Weights of a small mixture-of-experts language model, trained from scratch on English Wikipedia.
Size: 12 layers, width 512, vocabulary 16746, 126M parameters.
Experts: 96 squared ReLU neurons an expert, a shared expert of 192 neurons.
Training: a variant of Muon for the experts, 556M tokens.
Below are experts of layer 4 (counted from 0) of a mixture-of-experts language model. Rows are named router (the router's row for the expert), up (a neuron's input weights, with its number) and show model dimensions 384-447. Each number is 128 + 24 x the weight over its row's rms, rounded and kept within 0 to 255.
After each expert's rows: "mostly gets" lists some tokens that are sent to it at least half of the time; "gets" lists some tokens that make up at least twice as much of what it gets as of all text. This comes from a sample of Wikipedia text that the model never trained on. Tokens count by the router's weight.

# expert 34
router [123 134  98 141 101  79 145 106 133 162 104 102 129  97  91 136 126 163  74 139 166 172 143 146 122 165 115 117 148 133 148 136 106 137 137 190 101 105 160 133 122  92  96 113 149 133 125 107 132 145 115 152 109 131 127 136 115 110 121 141 135 146  85 141]
up7 [135 117 119 153 137 108 109 160  90 161 159 138 140 136 144 103 176 133 151 121 118 161 147 169 182 122  63 148 126  98 132 154 140 122 164 137 119  95 118 103 110 131  95 131 137 137 110 112 142  67 114 130 169 132 123 109 128 157  96 109 145 111 119 113]
mostly gets: ".\n\n", "\".", ").\n\n", ".\"\n\n", ".\"", "In"
gets: ".", "-", "|", ".\n\n", " The", "\n"

# expert 21
router [160 126 135  89 118 103 119 169 152 124 112 127  78 104 107 142 150  98 137 156 183 130 130 132 179 125 129 137 110 151 167 112 127  89 111 156 153  87 137 166 130 156 106 131 151 154 162 116 112 142 102 129 101 131 147 101 139 122 165 114 101 104 117 126]
up7 [126 114 151 121 147 143 118 113 111 118 117 162 151 120 141 165 140 118 100 142 134 146 109 147  86  91 125 131 134 124 114 110 133 108 108 134  93 142 105 138 141 117 146 131 131 118  69 153 106 153 116 118 131  95 115  77 140 101 121  99 120 152 114 122]
mostly gets: "201", "198", "197", "199", "196", "194"
gets: "–", "\n", " ", "201", "200", "0"

# expert 15
router [113 154 130 108 164 110 126 133 160 135 133 142 133 138 127 134  93 126 196 146  69 129 123 112 170 151 124 132 135 161 125 143 123 114 136 121 144 129 161 130 141 151 106 107 144  99 169  98 136 130 112 139 111 176 150 152 105 114 104 145 111 150 150 146]
up0 [130 110 122 115 126 149 141 116 115 115 111 115 105 151 134 140 133  90 112  87 124 131 134 109 158  98 133 130 146 163 102 126 159 147  81 146 171 124 123 108 119 110 102 152 127 143 113 125 139 129 143 125 155 152 134 148 129 136  99 147 113 109 181 111]
mostly gets: " using", " (\"", " built", " Julian", " near", " constructed"
gets: " a", " by", " the", " of", " \"", " as"

# expert 11
router [123 147 178 142 145 183 167 101  86 139 140 126  90 118 117 131 137 134 164 145 131 119 107 107 104 106 138 106 143 146 140 159 135 114 103  94 163  97 101 158 106 108 116 145 146  86 132 140 153 152 111 145 102 131 156 138 138 180 129 142 116  91 143 122]
up0 [111  99 133 152 106 138 107 137 135  82 153 114  98 143 117  89 146 107 100 137  91 103 149 162  84 150 159 111 139 122 153 101  83 129 112 125 137 205  96 134 121 130 152  98 113 102 101  90 117 160 153 149 115 125 110 156 120  82 117 137 165 108 156 140]
mostly gets: " (", "(", "°N", " Records", " Jones", " Smith"
gets: " (", "==", "er", "ley", " \"", "son"

# expert 32
router [111 126 128 147  76 139 123 114 134  81 114 113 158  84 157 131 108  70 108 116 162 136 141 113 142 148 118 124 119 155 138 104 122 147 128 126 109  74 137 135 134 127  94 161 143 145 111  89 139 105  88  95 123  76 152  94  86 202 144 142 129 160 113  98]
up7 [128 124 135 154 105 159 136 108 118  83 160 131 114 113 127 130  97  88 112  95 146 115 102 143 146 137  80 155 166 116 127 114 114 119 117 122 155  95 124 114 155 154 113 121 117 125 134  92 146 131 131 127 110 105 128 126 119 126  77 172  91  94 149 139]
mostly gets: " Democratic", " national", " political", " Republican", " social", " conference"
gets: " the", " at", "'s", " B", " National", "=="

# expert 12
router [145 145 118 146 105 142  93  94 126 137 141 141 153 133 188  85 137  92 106 168  88 136 108 102 130 149 159 146 130 113 138 107 103  76 126 139 102 129 127 127 129 149 116  97  96  86 134  72 148 122  93 126 133  64 106 144 106 172 126 172  68 141 105 115]
up0 [107 121 129 152  92 169  97 116 121 121 155 106 183 125 114 146 114 124 127 130 142 161 130 126  99 157 110 113 127 179 129 149  99 121 150 121  87 106  74 111 131 124 136 128  99 122 140 134 144 139 135 143 128 125 112 141 119 134 134 136 117 150 125 119]
mostly gets: " States", " American", " North", " York", " South", " British"
gets: " the", " to", " a", " United", " American", " New"

# expert 24
router [127 170 130 127 114 154 122 138 107 171 141 154 144  91 174 122 118  91 101 129 123 118 109 132 107 107 117 117 105 140 167  82 121 126 142 135 115 123 138  99 151 125 104 167 129 138 135 136 134 165 110 133  94 199 154 130 152 131 136 131 139 116 118 104]
up0 [146 145  80 169 138 110  95 130 123 156 130  90  42 133 109 122 112 124 106 155 105 185 104 144  98  92 124 128 143  97 159 127 113 129 130 106 127 180 117 142 131 151 124 137 129 169 150 151 133 166 122 130  84 132 154 118 113 111 108 146 136  90  90 127]
mostly gets: " River", "\",", " Street", " Creek", " house", " Championships"
gets: ",", ")", "\"", "5", "3", "2"

# expert 33
router [109 141  92 121 127 131 155 130 143 126 108 157 126  97 166 113 151 151  97 122 148 132 116 172 156 167  79 131 124 139 151 166 126 119 106 168 114  96 113 122 103 165 108 115 161 128 138 178 106 129 123 128 163 143 140 105 140 124 137 122 141 128 124 166]
up7 [119 155 102  99 147 147  84 163 153  88 139 154 124 131 124  99 117 118 109  94 140 142 130 143 128 104 105 132 116  95 157 130 162 161 136 148 158 139 138 102 142 161 106 139 111 154  55 150 138 135 158  96 117 129 128 128 150 124 113 128 100 169 110 136]
mostly gets: " but", " However", " he", " him", " so", " she"
gets: " and", ",", " was", " he", " but", " He"

# expert 3
router [145  84  98 156 137  93 164 171  77 103 161  94 102 165 138 142 201 146 150 107 116  90 157  89 139  79 135 108 112 139 128 149 151 149 195 116 107  89 132 111 157 139  98 132 149 148  60 152 141 109 111 134 124 108 130 122 120 109  87 141 120 103 157 111]
up0 [160 119  89 121 137 142 165 125 107 119 112 132 149 135 143 148 118 107 123 135 148 132 153 156 173 128 132  89 126 110 119  88 142 123 115 128 114  89  80 135 147 138 122 118 105 140 144 116 154 141 151 125 119  86 137 110 103 118 124 143 114 158 118 124]
mostly gets: " son", " brother", "|---|---|---|---|\n", "=", "-K", "-L"
gets: "-", "|", " and", "=", "ov", "\""

# expert 14
router [127  99 144 148 117 135 119  98  95 150 106 115 112 142 157 149 126 146 144 105 124 149 115 104 101 109 118 143 116 119  74 142 145 168  99 114 103 134 131 129 125 108 142 108  86 151 157 123 130 116 182 137 119 146 137 125 131 149 131  93 104  81 140 122]
up0 [132 142 131 120 112 148  85 129  90 190  74 152 137 127 140 106 144 151 117 127 165 140  87 114 127 177  65 136 124 141 143 165 108 175 117 143 103 155 117 170 144 157 150 117  71 131 163 131 116 142 148 133 138 154 105 141 146 158 100 129  97 136 113 138]
mostly gets: " has", " made", " released", " began", " had", " took"
gets: " in", " had", " to", " has", "ed", "ing"

# expert 31
router [120 101 115 102 126 121 132 119 143 107 181 156 113 143 157 131 133 110 117 124 133 128 169 140 177 135 132 142 121 181 121  85 115 105 135 122 104 117 120 110 180 111 121 134  98 110 127 130 139 106 104 122 136 157 125 142 161 165  64 143 134 152 127 134]
up7 [131 126  80 111 109 144 121 134 143 146  89  84 138 167 116 122 118 128 112 123  91 132 157 115 117  98 123 107 125 103 152 115 133 119 106 124 131 131 109 123 159 157 118 126  82 154 110 139 152  92 132 172 116 119 145 122 114 108  58 110 118 161 102 129]
mostly gets: "200", "199", "197", "196", "194", "198"
gets: " ", "200", "201", "199", "198", "202"

# expert 30
router [ 83 114 117 132 154 133 101 137 124 102  95 102 114 191 128 154 116 179 114  89 142 122 111 179 129 150 112 149 137 131 126 165 107 111 107 140 164 110 144 105 114 104  81 152  88 124 163 130 108 107  99 142  97 126 112  79 107 125 126 161 144 132 101 140]
up0 [154 163 118 134 115 119 118 133 144 127 123 100 134 131  97 124 139  93 109 145 115 135  82 169  97 133 123 133 129 159  97 130 137 139 138 122 114 150 150 154 132 125 129 114 147 133 115 122 148 105 124 153 164 163 142 114  96 104 155 102 159 125 113 135]
mostly gets: " city", " |\n\n", " village", " town", " located", " district"
gets: " in", " |\n", "\n", ".\n\n", " on", " is"

# expert 29
router [127 106 139 113 127 126  99 139 109 185 141 149 188 134 116 129 155 151 135 124 107 124 100 117 104 130 126 118 119 115 124 150 111 171 149 124 110 121 143 146 151  96 104 123 137 114 119 121 128 126 168 126 142  85 117 154 104 136 157 108 102 139 151 135]
up7 [112 129 166 121 121 153 173  88 131 157 143 120  96 123 100 119 122 155 113 121 177 128 134 123 131 127 119 150 126 142 129 134 171 102 141 140 150 138 142 133 168 151  93 141 156 129 124 145 112 137 138 148 155 106 112 127 136 125 113 105 120 133 136  55]
mostly gets: " listed", " February", ".m", " August", " increased", " pm"
gets: " |", " ", ";", " August", " January", " October"

# expert 26
router [ 90 102 115 128 143 144 144 137 118 143 138 132 149 144 125 149 119 130 110 133  93 155 132 100 110 164 110 137 131 109  88 128 146 132  85 165 127 156 131 148 136 126 136 117 122 133  76 102  87 119 124 142 123 111 124 121 150 140 103 180 123 133 178 147]
up0 [137 115 114 102 189  86 129 148 141 169 148 141 149 149 124 149 125 101 145 127  75 151 123  94 118 112 163 125 190 113 102 145 156 144 101 111 145 151 111  97 137 136 143 148  96  77 153 104 139 104 132 118 131 149 127 139 124 135  95 108  87  56 166 142]
mostly gets: " him", " vs", " defeated", " returned", " winning", " Jr"
gets: " and", " to", " as", " his", "'s", "–"

# expert 39
router [143 102  88 130 105  97 125 131  99 143 117  73 143 140 138 154 173  60 101 132 128  87 156 110 145 111 127 110 147 122 115 114 170 106 149 104 136 123 140 102 134 130 130 149 118 122 153 135 139  89 133 154 144 137 146 116 138 133 117 105 140  65 131  99]
up0 [137 148 150 134 117 132  96 123 110 147 110 132  47  88 129 109 130 103 124 114  80 161 125 133 121 145 112 131 167  79 145  89 162 124 131 112  62 119 141 131 122 145 137 117 112 106 121 158 139 139 116  80 121 133 130  93 130  99 116 143 163 133 131 100]
mostly gets: " including", " or", " than", " often", " These", " if"
gets: ",", " and", " the", " a", " or", " as"

# expert 20
router [152 153 133 146 144 122 139  86  78 123 138 113 153  99  73 144 132 143 116 132 132 153 135 130  80  83 139 136 122  44 126 135  82 119 105 141  61 148 119 136 125 121 115 117 127 145 122 159 112 138  91 102 145  91 147  88 170 139 138 160 118  98 167 134]
up0 [115 138 145 138 150 169  91 150  71 102 128 109 107 151 110 116 156 110 146 132 152 108 147  90 107 134 122 135 134 140 190 116 132 165  94 117 134 172 129 155 122 108  96 161 153 119  94 137 129 114 115 110 187 143 156 172 134 130 102 130 126 128 144 103]
mostly gets: " Preceded", " Released", "\"\n", " Clade", " Succeeded", " Born"
gets: "-", " ", "\n", " |", " (", ")\n"

# expert 22
router [108 108 127 129 113 167 105 127  73 119 145 141 133 108  80 132 141 124 129 123 114 135 129 138 137 184 150 109 129 151  86 124  79 117 129 122 196 119 101  93 140 135 130 171 149 134 147  88  99 105 177 141 152 103 137 102  90 140 110 123 120 125 152 141]
up0 [ 88 141 118 118 134 155 107 146 128 155 180 163 142 132 117  98 121 135 171 111  89 120 110 125 110 140 153 124 115 131 124 124  76 113 123 152 133 148 108 140 107 103 126 113 109 147 139 172 162 153 139 164  96 136 123 117 121 151 131 108 141 182 122  88]
mostly gets: "ō", "ya", "ā", "ai", "aka", " —;"
gets: " |", ";", "i", "2", "a", "1"

# expert 7
router [159 140  97 144 158 104  89 117  99 144 101 157 104 123 173 192 103 102 127 120  98 167 105 122 161 115 181 130 126 141 126 139 123 154 123 103 168 117 126 132  96 146 120 131 143 141 127 115 133  86 129 162 132 110 160 144 124 117 118 142 102 135  94 128]
up0 [ 91 171 140 143 110 112  97 153 115 113 151 147 101 125 124 123 115 178 114 111 130 146 188 151 120 141  92 138  97 118  76 146 114 130 116 122 127 183 138 126 113 109  71  89 123 118 127  76 144 167 134 129 133 132 122 141 172 135 142 116  96 118 110  87]
mostly gets: " from", " including", " For", " From", " include", " we"
gets: " of", " for", " in", " to", " from", ":"

# expert 0
router [157 102 148 139 123 152 169 113 131 147 152 127 139 146 111 157 137 119 105 181 146  88 117 145 158 137 139 133 178 134 129  83 149  93 134 101 138 106 117  95 143 131 112 135 152 122 132 170 102 142 130 147 132 166 111 146 102 123 108 123 113 158 128 124]
up0 [129 144 128 120 121 108 135 140 128 166 138 161 137 116 124  91  91 144  96 109 121  92 199 133 128 124 153 134  99 128 100 146 131  98  99 137 129 172 105 138 107 132  94 101  71 132 101 148 125 157 101 102 122 118  94 132 125 126 155 112  98 130 133  71]
mostly gets: " .", "_{", ".", "|---|---|---|---|\n", "|---|---|---|---|---|\n", "\"."
gets: ".", " |\n", "0", "1", " .", " $"